Below are experts of layer 6 (counted from 0) of a mixture-of-experts language model. Rows are named up (a neuron's input weights, with its number) and show model dimensions 128-191. Each number is 128 + 24 x the weight over its row's rms, rounded and kept within 0 to 255.
Before each expert's rows: "gets" lists some tokens that make up at least twice as much of what it gets as of all text. This comes from a sample of Wikipedia text that the model never trained on. Tokens count by the router's weight.

# expert 7
gets: " ", "9", "5", "4", "2", "7"
up0 [119 130 124 136 101 100 125 148 125 150 129 111 109 156  90 128  91 174 156 122 118 135 100  81 121 123 127 147 107 123 149 125  78 123 142 101 100 145 132 181 146 111 103  94 100  99 134 115 123 129 123  90 136 147 123 138 150 167 164 141 150 126 108 106]
up1 [101 163 115 153  94 119 133 140 134 110 123 127 115 149 138 137 128 129  92 162 126 174 107 149 108  96 140 112 109 154 138 134  91 127 149 189 132 112 114 131 101 126 108 129 144 171 159  86  82 142 129 148 104 101 140  88 110 132  99 121  95 149 110 150]
up2 [163 107  98 127 123 141 171  94 152 130 147 127 115 119 157 111  93 131 116 116 168 116 145 140  95 109 111 189 115 139 134 126 149  91  78 117  84 135 119 135 157 109  99 103 142 154 120 136 139 127 163 118 154 138 116 159 111 118 115 172 145 120 154 109]
up3 [ 94 141 120 102 138 137 113 118 151 106 133 155  91 164 170 104 127 121 102 149 123 135 109 111 120 148 102  79 118 178 171 141 160 128 129  78 101  96 153 147 103 101 129  88 160 157  91 131 118 131 172 137 103 105 172 134 109 116  91 127 142  82 151 158]
up4 [154 131 168 123 150 101 115  96 125 141 121 142 112 143  87 120 129 165 147 133 142 118  90 161 109 131 105 181 142  98 152 150 169 155 111 137 114 123 134 100 129  97 109 147 105 151 131 142 137 133 117 140 124 107 132 104 138 108 144 107 100 107 139 125]
up5 [ 98 126 184 165 152  88 120 144 142  95 134 144 129 119  98 136 134 138 164  91 147 129  78 126 101 121 132 123 150 141 144 148  91 137 126 139 167 104 109  93 146 106 109 152 113 132 101 156  92 148 121 117 102 149 137 109 143 122  97  74 148 124 153 129]
up6 [138  88 124 179 138  92 149  84  96 154 101 148 101 109 115 122 132 148 128 145 137 164 131 158 134  83  92 142 180 161 138 125 119 152 144 109 128 136  78 134 172 146 134 114 122 196 117 141 108  94 186 106 116 132 149 153 130 137 130 115 111  96 160 115]

# expert 8
gets: "0", "1", "2", " |", "-", ")"
up0 [140  94 150 132 141 125  92 114 151  99 116 147 107 139 177 135 120  95 135 166 128 105  72 117  80 103  94 127 101 116 163 101 150 130 133 155 126 122 209 113 128 147 116 150 136 161 119 135 135 113 140 102 138 156 123 102 143 119 142 123 147 123 138 108]
up1 [191 125 138 105 118 109 140 106 130 141 166 153 139 145 150 145 135 133 118 117 117 118 129 137 125 127 114 103 126 112 139 132 180 108 145 149 126  92 102 135 159 116  88 155 124  72 123 139 165  94 127 121 121 133 119 115 139 132 148 137 152 111 139 166]
up2 [ 96  90  98 105 102  94 137 159 114 137 122 133 126 125 161 106 129 138 117 161 126  93 167 161 133  96 110 147 112 135 173 138 153  83 115  78 147  71  78 128  95 159 116 112 118 115 107 116 134 120 184 132 126  67 169 136  89 118 170 123 112  87 133 112]
up3 [131 139 192 106 119 120 120  74 154 114 126 151 124 144 186  90 110 149 109 110 183 159  70 107 131 143 118 138 122 114 104 184 132 145 132 114 115 166  97 131 133 165 162 112  95 155 121 137 132 160 162 164  92 113 116 130 121 149 131 117 146 125 143 122]
up4 [166  94 119 151 151 126 132  60 108 157  83 120 107 112 134 126  74 134 125 145 117 156 143 171 131 136 123 145 132 171 174 165 122 113 120 160 161 126  97 112 119 156 127 119 101 119 147 149 132 145 120 100 170 133 103 142  95 151 109 125 101 107 161 128]
up5 [105 119 135 149 151 102 117 107 111 152 108 152 151  92 106 124 119 127 111 132 139 163 172  94 128  99 177 123 116 106 130 109 109 167 127 121  92  85  78 137  81 159 127 105 155 142 126 100 112 146  94 162 135 112 138 114 143 135 164 128 125 176 111  90]
up6 [141 165 146 167 128 125 127 132 149 131 131 138 104 135 124 141 132 168 135 106 139 113 128 111 120 149 190 118 128 133 127 101 130 146 165 130 170 136 137 105 109 129 132  75  79 112 141 105  73 135 166 141  61 119 106 116 168 130 113 134 161 147 140 140]

# expert 13
gets: ",", " and", " in", "8", " \"", " or"
up0 [148  79 139 170 122  97 111 141 108 121 147 151 108 108 130 121 121 172 178 147 131 183  91 151 117  94 166 125 147 112 141 113 162 141 128 142 126 142 144 129 133 132 107 144 157 154 164 120  93 138 170 115 129 148 123 107 134 161 144 145 138 117 114 113]
up1 [158 118 150 108 133 108 146 124 140 131 108 133 146 179 113 108 110 100 121 135 125 194 104 118 129 128 100 142 100 105 141 129 112 140 130 108 123 152 124  89 133 164 124 130  95 185 153 177  80 156 145 118  99  71 125 100 149 158 147 126 115 123 181 118]
up2 [ 83 123 171 126 154 163 133 126  75 119 107 140 120 111 167  84 147 174 123 134 123 119 126 129 132  96  79 145 123 123 124 139 122 142 169 128 127 153 121  97 105 130 119 124 126  90 172 160 108 140 151 129 122 145 131 127 100 119 137 131 103 144 152 150]
up3 [124 153 127 135 152  92 128 139 120 179  76 155 148 116 156 104 160 179 145 107 107 138 105 124 102 132  98 159  93 146  97 168 117 102  91 136 152 148 151  92 168 136 158 113 110 146 131 148 133  90 105 148 121  98 141  87  89 128 109  98 100 110 145 124]
up4 [105  91 149 127 149 127  75 126 156 119 124 129 111 152 121 107 177 123 114 103 129  92 142 133 114 114 121 142 121 139 139 112 120 143 147 138  94 128 155 111 144 150 117 117  99  82 174 162  94 120 155 132 118  89 145  94 116 110 127 143 131  84 125 124]
up5 [130 113 152 132 141 104 121 122 145 124 106 124 129 101 137 147  93 146 165 119 167 114  94 120 107 131 123  65 121 160 118 182 166 147 119 120 103 114 105  99 117 126 114 136 127 134 132  96  99 125 161 160 136 114  94  79 190 154  85 104 153 136 114 161]
up6 [120 138 160 119 110 114 146 147 123 106 108 159 149 158 130 132 145 139 123 126 131 163 134 116 102 136 103 130  94  95 138 126 107  83  95 139 107  99 161 123 115 141 149 168 120 152 164  83 138 143 174 165 115 147 144  72 161 124 126 118 136 150 124  73]

# expert 11
gets: ".", "1", ")", " The", "\"", " with"
up0 [127 124 141 170 112  98 117  91 120  75 123 121 138 147 106 116 126 135 136  79 164 148 150 137 126 133 161 145 138 137 138 111 115  89 123 132 100 112  96  97 141 137 103  88 117 113 136 101 135 142 120 116 107 152 103  94 132 125 152 120 163 122  98 122]
up1 [149 102 118 122 127 150 109 145 128 113 103 127 147 142 153 118 137 117 145 137  89 114 121 114 139 132  68 153 125 178 115 106 116 150 134 170  92  69 136 104  96 124  99 138 153 122 156 124 130 126 151 173 105 146 157 120  96 136 150 135 118  96 125 128]
up2 [125 129 124 157  76 118 177 133 124 144 168 121 125 150 153  99  94 132 146 138 121 128 160 142 108 143 135  94 133 141 174 146 143 113 156 164 128 143 138 118 126 136 117 127  89 110 144 120 132  98 174 144 120 113 123 125 118 137 122 134 112 121 137  96]
up3 [130  94 100 129  85 132 123 175 101  76 141 181  94 125  94 117 147 137  70 147 153  68 145 135  92  97 133 131 115 111 164 147 115 119 156 132 109 200 135  91 132 114 125 148 169 130 143  99 101 156 157 145 110 165 104 114 130 100 188  86 140  68 134 111]
up4 [107 124 145 128  90 138 130 113  97 135 137 135  95 102 121 131 125 124 136 121 146 132 125  91 120 120 135 138 119  99 122 135 121 190 123  89 103 155 155  94 148 107 135  92  84 141 146 156 126  99 169 134 119 126 112 119 165 100 111 161 150  87 123 100]
up5 [180 110 112 131 146  58 115 103 137 129 130 133 134  90  96 124 145 158 137  86 169 133 100 147  99 156 151 143 100 126 161 126 102 146 138 114 122 130 128 131  76 133 119 128  94 138 146 141 143 151 159 138 113  69 143 125  75 128 120 135 166 117 134 183]
up6 [143 150 163 140 157 133 122 105 133 133  93 155 118 105 149 123 172 142 120 149 104  68 103 143 104 146 112 112 137 131 153 121 156 138 170 129 142 150 120 154  92 121 112 127 135 148 178 148 133 120 138 157 158 114 153  45  87 115 112 133  94  86 160 123]

# expert 4
gets: " ", "9", "4", "5", "2", "6"
up0 [171 140 120 129 148 141 149 114 176 123 117 154 129 136 100 108 148 137 115 127 165 113 113 106 130 117 112 155 145 122 175  89 145 145 130 121 133 114 144 140 136 149 157  82 111 104 141  83 104  90 164 148 109 128  95 117 186 142 122 163 141 128 115 139]
up1 [118 127 136 119 113  75 129  69 148  86 135 159  87 131 155 113  77 115 141 125  70 110 116 125 136 142 106 152 132 123 128 115 113 126 122 132 131 125 143 104 115 118 114  95 134 151 127 108 129 142 129 150 120 115  93 140 160 201 103 100  93 183 143  76]
up2 [173 126 112 108 104 135 156 106 118 108 123 146  71 112  86  79 157 142 131 166 185 151 142 123 115 108 160 167  88 134 124 121  58 132 101 174 144  81 145 108 109 187  95 136 158 114 161 150 141 116 111 137  94 149  97 118  61  80 154 173 100 151 119 123]
up3 [130 157 108 147  63 103 141 150 175 121 149 129 120 101 133 133 121 119 124 141 128 113 143 110 153 128 116 166 133 150 161 140 180 128 131  96 101 128  94 120 100 133 125 140 117 103 175 154 104 116 122 139 141 149 127 120 119 130  76 157 101 128 151 138]
up4 [129 127 145 120 115 123 117 132 147 112 117 139  85 133 101 132  69 150 118 144 145 131 143 159 113 111 115 182 123 107 152 140 134 148 143 127 144 105 137 140 164 116 118 147 126 136 138  96 163 121 154 148 127  97 116  96  96 147 111 125 100 129 148 144]
up5 [125 101 125 134 122  95  83 118 142 113 138 124 135 154  93 110 122 106 122 133 140 108 169 104 114 114  94 140 152 135 174 144 156 130  88 144 129  96 126 119 163 152 142 105 129 166 106 133 117  87 162 108 127 164  75 143 145 135 169 142 113  96 132 127]
up6 [142 169 116 173 148 128 129 143 159 103 132 152 146  83 142  88 107 177 143 173 120 108 126  94 117 150  94 127 102 142 167 135 145 110 152 122 120 112 144  91 121 124 141 151 152 136 149  91  89 136 166 164 113 179 121 115 117 109 150 108 121 138 146 125]

# expert 3
gets: "==", " was", "|", " to", " were", " In"
up0 [151 126 140 145 132 110 136 119 131 142 127 118 140  67 128 169 121 190 128 119 178 154 140 128 114 166 140 166 188 175 148 119 150  74 157  87 143 118 148 118  99 115 127 133 148 117 115 136  96 102 112 117 104 139  92 116 101  81 125 124 181 111 143 115]
up1 [154 111 145  82 152 100 146 122 142 143 115 145 120 127 105 144 138 139 113 113 127 174 131 142  70  83 110 120 132 126 132 175 101 100 122 114 135 119 135 104 131 138 133  93 151 129 145 138 106  80 123 112 111 101 120 102 132  96 105 126 130 128 119 122]
up2 [104 114 144 131  86 144 133  72 146 126 108 141 145  81 142 125 124 150  98 114 140 106 139 143 114 125 138 125 147 126 115  93 146 133  64 113 114 160 147 154 169 130  98 103 181 129 132 134 139  93 134 158 163 133 129 127 112 119 125 160 119 103 103 130]
up3 [131 144 154 162 132 132 211 140 136  86 123 153 124 140 156  95 108 146 118  96 122 127 101 138 111 130 113 179 146 135  95 110 150 172 144 153 158  89 114 124 146  96 115 154 138 162 156 113 111 149 126 159 132 135 144 121 168 115 109 116 160 106 100 136]
up4 [142 141 136 127 109 132 152 105 152 105 115  99 133 151 103 125 110 115 102 165 138 180  99 131 140 126 138 111 129 123 107 126 115 111 104 140 138 147 154 156  84 116 126 127 132 146 137 122 120 123 117 124 156 115 146  93 131 102 160 128 108 109 123 156]
up5 [ 91 103 147 119 136 148 121 162  74 133 129 159 138 113 155 122 114 129  93 117 166 155 128 121 125 133  74 120 103 127 132 133 111  86 110 119  98 133 162 131 126 117  78 104 151 126 152  90 109 134 149 166 102 124 117 114 126  86 124 105  73 148 129 153]
up6 [118 132 133 127 176 120 152 141 132 148 133 140 121 122 121  90 138 158  99 161 124 127 124 107  94 102  97 154  98 122 194 123 179 110 127  98 119 119 130 150 140 159 122 108 147 148 147 138  69 104 106 146 107 107 111 135 132 122  99 100 119 145 182 149]

# expert 12
gets: "\n", ",", " T", " D", " S", " B"
up0 [154 121 135 138 145  86 174  92 143 113 117 135  90 161 164 140 130  98 139 160 114 153 118 155 126 127 148 116 127 150 113 156 122 115 141  91 132 143 111 156 136 158 141 121  97 119 143 110 145  96 118 128 115 104 148  97 161 136 183 166 124 180 122 160]
up1 [157 116  93 133 145  69 160 135 139 116 126 161 143  93 102 136 147 165 124 154 171 137 125  71 136 135 117 139  91 127  92 135 120 122 116  86 102 164 128 134 106 151  95 119 104 190 139 133 105 146 152 153 128 150 122 117 143 126 159 121  96  79 119 107]
up2 [117 150 143 135 161 148 147  82 151 128 177 129 100  95 101 115 120 177 150 132 125 111 112 149 118  90 120 147 138 120 130 116 115 106 150 156 105 120 114 132  97 121 110  94 115 134 130 166 109 136 135 119  70 134 120 133 104 188 146 120  87 131 120 134]
up3 [140 173 167 144  98  88  94 132 156 181 127 148 125 140 109 135 101 171 120 112 182 168 109 124 102 122 104 146 150 102 135 142 134 139 136  91 124 136 140 127 124 111  88 107 129 106 110 120 134 154 142 119  77 146 151 146 132 117 117  97 152  93 168 157]
up4 [131 119 147  62 132 137 148 176  89 164 144 154 137 127 175 156 111 127 139 122 116  85 125 144 124 109 110 129 135  94 189 128 113 133 137 116 135 105 108 120 102 145 136 114 144 140 104 143  96 106 117 120  90 153 142 133 159 142 128 138 135 131 121 168]
up5 [133 123 176 134 134 127 120  98 138 107 100 181 137 115 132  99 152 132 114  83 108 140 114 162  84 127 175 131 164 151 145 188 106 127 106 119 143 144 106 126 116 112 127 120  77 156 134  92 121 134 111 171 151 110 114  91 123  97  97 138 140 106 104 166]
up6 [100 112 148 109 133 125 136 134 150  84 153 148 119 100 140 115 112 133 118 187 147 126 141  73  97  81 138 119 137 151 127 118  99 148 122 171 128 130 130 127 104 127  93 103 101 128 149 170 102 116 125 121 117 167 155 156 170 148 126 132 173 141 125 131]

# expert 2
gets: " to", " ", " a", " the", " (", ":"
up0 [138 144 104 114 126 104 144 109 149 125 121 155 116 127  80 111 113 146 125 121 156 107 161 166  88  85 121  87 123 123 144 134 162 139 155 117 143 113 127 150  57  93 109 167 115 119 120 177 125 104  99  97 124 145 140 123 144 129 171 130  99  94 122 123]
up1 [134 102 146 137 123 116 120 136  70 135 164 180 100 145 151 108 135 185 133 140 142 180 108 154  94  76 135 100  87 120 101 147 139 157 164 100 126 146 130 157  85 105 103 115  48 159 103 144  93 112 162 196 136 126 138 154 113  87 101 140 107 151 118 131]
up2 [152 119 144 127 114 121  92 127 124 104 130 138  89 129 119 148 108 156 109 109 120 128 107 125 141 128 123 144 108 136 136 144 107 144 175 123 148  99 126 151 115 140 114 111 107 114 114 134 152 147 157 113  85 100  73 106 118 139 149 132  83 132 154 152]
up3 [115 115 125  77 131 143 112 139 148 139  86 135 127 105 110 137 118 137  99 111 126 146 136 154 112 109 114 113 116 121 102 181 122 163 157 110 132 168 129 135 140 151  89  89 143  94 157 104 142 135 178 113 121 116 112 122 150  96 162  75 152 104 163 149]
up4 [127 143 118 115 153 112 137 112 140  89 119 127 131 168 147  97 133 123 164 103 126  59  71 114 108 110 140 142 103 144 144 135 108  99 149 122 141 108 147 151  95 118 136 131 127 142 176 151  89 135 153 114  61 112 122 133 116 155 133 131 136 116 127 150]
up5 [104 104 125 140 137 118 124 109 142 179  95 137 106 133  97 116 109 168  95 136 126 149 106 178 161 129 152 163 101 118 142 187 114 119 128 101 122 151 140 139 135 133  91 102  93  99 114  97 106 110 156 130  96 103 149 160 109 127 156 124 169 168 123 128]
up6 [165  86 106 151 114 110 184 149 120 140  98 126 128 150 101 148 166 148 106 122 159 107  86  98 104 124 126 142 127 123 152 134 133 107 116 120 134 147 118 109 127 130 101 108 124 121 126 123 136 119 102 132 142 136  80 136 157 133 149 104 135 105 133 120]

# expert 9
gets: ".", " with", " the", " for", " and", " that"
up102 [152 117 118 115 113 146 127 122 135 102 189 151 152 138 197 144 166 132 165 139 130  85 151 123  79 136 109 149 113 140 114 129 129 104 122 117 136 122 168 101 146  96 128 151 101 125  98 141 105 107 119 143  86 118 164  94 135 116 138 100  75 131 107 151]
up103 [121 173  93 101 171 149 144  82 140 106 138 150 119 149 155 108  99 104 108 151  87 108 110 116 107  99 135 160 136 133 130 149 104 149 114 103  51 112 147 103 176 136 133 116  87 120 152 136 147 117 113 134 142  67 115 123 108  99 132 119  95  76 122 129]
up104 [132 132 101 105 107 150 117 158 126 132  93 115 123 128 132 136 153 141 117 134 126 105 142 128 132  92 155 158 115 141 151 119 120 100 112 110 141 123 154 133 105 160 124 108 110  89 163 122 131 114 132 117  96 118 133 104 157 118 120  87 139 135 156 117]
up105 [ 98 127 139 161 124 150 154 117 108 124 117 173 117 124 121  67 100 147 124  68 125 140 148 133 149  96 140 114 122 122 157 138 143 158 111 141  95 118 122 123 144 119  76 138 134 159 124 180  92 133 149 152 100 133  97 119 153 124 150 160 137 109 151 136]
up106 [133 138 129  94 106 130 124 112 152  85 117 120 121  92 104 134 102 136 141 121 153 147 119 124 110 131 144 116 136 154 165 154 130 148  89  71 123 116 114  88 151 105  83 133 107 128 172 181 103 153 186 155 156 121 108  97 191  91 116 144 129 135 100 145]
up107 [108 144 129 156 155 123 133 135 136 137 176 136  47 142 115 112 117 154 128 104 145 110 115 128 106 119 118  99 121 119 145 147 125 112  96  86 131 102 147 121  83  91 139 142 139 153 159 112 145 103 173 141  89 125 109 133 134 114 144  99 141  82 111 123]
up108 [133  88 169 149 141 141 117 115 144 126 133 123 113 110 183 105 130 144  88 126 142 112 119 128 149  84 144 132 108 125 112 140 124  83 107 139 130 118 155 152 133 125 104 108  67 154 150 113 121 120 145 139 156 121  88  96 120 157 127 146  83 131 129 138]

# expert 14
gets: ",", " |", " in", " and", "s", " as"
up0 [100 115 102 115 148 123 140  75 158 104  98 151 120 129 150 104 162 159 110  89 116 121 122 144 133  96 133 130 131 130 112 171 147 166 135  87 140 125 113 140 143  86 160 139 170 131 139 120 109  74 113 135 155  79 151  66 126 156 171 106 125 150 159 143]
up1 [ 93 159 157 139 147 140 118 151 131 150 141 151 118  89 151 128  82 122 116 138 158  79 125 148 117 147 104 111 119  82 133 124  93 148 165 128 117 139 163 154 113 145  87 120 131 146 135 145 109 118 128 144 102 169 146  98 144  86 147 100 110 113 136 161]
up2 [154 111 129 103 130  83 188 143  88 130 120 158 114 101 122 124 106 157  83 122 140  95 117 111 159  91 116 131 132 123 145 120 115  95  72 141 139 141 120 103 118 136 129 162 131 133 131 125 130 133 100 138 124 149 138  91 107  87 144 154  98 149 139 189]
up3 [185 146 163 126 171 138 122 102 175 126 147 157 102 115 153 133 111  82 101 206 139 157 118 142 109 100 115 152 132 103  78  78 135 139 131 152 131 105 137 116 106 165 121 122 146 143 155 126 108 147  79 137 118 132 122  64 119 105 130 145 192 101 162 143]
up4 [112 150 124 102 145  98 136 102 127 119 114 137 107 140 120  78 104 133  85 136 143 167 143 181  91 148 114 172 150 157 169 177 165 110 118 110 108 109 127 107 131 141 152 141 113 156 174  91 128 121 136 147  95 101 115 141 127  69 103 126 122 107 166 118]
up5 [ 98 192 145 166 133 126 117 108 148  84  92 147 141 144 119 102 118 185 121 101 103 120 132 142 105 108 107 144 140 140 160  86 149 157 133 117  82 139 107 111  67 113 145 126 160 105 136 129 100 137 145 156  92 117 133 101 132  90  88 180 123 105 128 144]
up6 [144 160 146 133 161  76 125 137 133 100 128 143  95 107 121  86 109 128 168 125 131 118 164 113 124  88 115 146 176 126 182  92 146 109 122  83  82 138 135 144 118 158 143 136 157  78 135 147 115 140 108  93 145 115 101 107  91 149 141 144 133  78 137 103]

# expert 1
gets: "3", ":", " to", "a", " (", " N"
up0 [143  79 131 156 103 102 178  96 125 130 136 126 137 111 110 143 128 115 149 118 149 157 119 152  94  65 108 173  86  97 100 125 145  78 132 187  79 116  84 132 126 111 159 114  96 103 136  87 113 114 135 141 126 148 137 121 130 156 161 143  83 137  99  99]
up1 [123 119 149 184 132 109 139  89 135 109 113 117 114 142  98 133 142 132 137 162 145 126  89 106 144  95 113 121 114 116 116  89 102 101 138 126 110 162 168 137  99 147 151 175 125 149 168 170 113 144 161 123  99 143 138 124 169  59 155 136 140 132 133 163]
up2 [189 116 133  89 147 151 114 110 167 193 127 119 124 138 126 149 127 177 108 136 128 118 117  81 106 133 163 160 150 134 104 120  89 132 123 136 146 146 105 101 107 107 154  98 135 146 137 126 124  88 155 137 106 103 117 119  96 141 158 103 105 151 135 120]
up3 [172 156 119 180 112 121 138 129 133 129 119 142  97  92 154  88 118 143 160 179 134 132 123 156 112 130 159  96 147 151 136 133  95 129 108 126 122 144 134 118 146 140  84 149 103 176 127 130 104 141 163 147 101 114 112  88  90 121 143 114 114  48 164 110]
up4 [143  66 126 168 123 159 111 133 162 117 114 183  76 131  97 100 121 146 107 192 149 134 106 139 125 101 152 115 121  87 152 112 110 144 130 125 115 124  96  95 131  95 148  94 133  98 126 152  83 145 171 113 134 137 138 122 144 128 114 112 138 122 162 134]
up5 [164 157 106 115 140 118 136 123 132 170 161  98 127 130 144 113 104 129 149 111 133 144 102 124 117 130 138 117 165  84 139 160 134 131 173 132 157 108 121 106 153 139  84 117 124 106 145 116 132 129 140 162  93  96  97 125 155 181 130 133  70 143 150 133]
up6 [132 187 119 133  92 124 131 104 143 142 111 133 139  96 160 128 181 136  86 130 160 159 150 151  96 127 117 154 131 132 157 107 149  90 125  97 109 138 129 133 106 165 111 117 105  89 134 128 141 119 126 125 132 128 124  99 139 143 127 135 158 124 142 127]

# expert 0
gets: " ", "'", " a", " his", "a", " H"
up0 [134 138 153 131 109 136 115 111 117 165  82 135  92 141 160 143 118 113 110 122  88 163 105 100 157 100 129  98  78 118 131  83  89 192 128 120  79 122 122 140  91 130 114 146  81 162 133 147 146  94 148 150 102 128 118 129 115 134 130 164 140 154 146 167]
up1 [172 147 128  99 138 121 112  79 107 132 114 139  51 101 146 109 109 120 131 174 151 122 115 107 106  85  94 164 138 112 151 135 114 138 135 106 130 121 122 156 132 119 156  99 138 124 130 122 140 158 105 168 115 146  82 112 133 144 125 135 108 144 129  85]
up2 [144 135 116 108 123 104 103 128 147 128  97 129 116 133 139  99 177 144  92 117 128 142 127 122  71  81 114 151  97 117 141 103 124 144  90  83 114 116 154 172 151 159  98 144 106 111 132 124 134 114 159 134 138 103 100 116 105 163 108  96 155 112 139 159]
up3 [121 139 149 131 155 117  88  96 167 106 112 126  82 147 101 108 112 100 141 148 148 162  89 148 103 112  97 144 115  91 133  84 166 151 120 163 140 109 142 107 123 113 136 127 100 128 174 129 122 126 139 154 110  78 123 112 124 117 131 109 159 130 115 149]
up4 [118  77 120 122 117  84 154 141 163 132 127 153 103  78 146 103  84 150  95 126 155 140 150 138 119 121 128 121 136 141 157 158 133 137  83 133 121 112  95 104 156 102 128 145 150  94 130 140  97  70 135 138 128 135 119 124 121 117 167 105 146 123 176 161]
up5 [143 155  88 139 191 127 133 137 152 115 152 104 149 118 145 147  97 121 129 139 135 150  95 111 105 158 153 161 155 119 171 143 117 142 146 114  69 147 162 114 116 120  76  95 130 124 134  95  87  85 157 148 108 110 139 126 122 124 116 122  87 152 133 119]
up6 [ 96 123 133  73 147 136 107  98 134 152 129 155  94 125 193 122  89  80 154 121 167 127 135 126 114 128 121 167  99 110 128 152 105 165 155 133 126 124 103 111 150 153 172 132 136 144 110  99 125 142 129 153 118 163 136 121 112 138  90 149  84 114 196 135]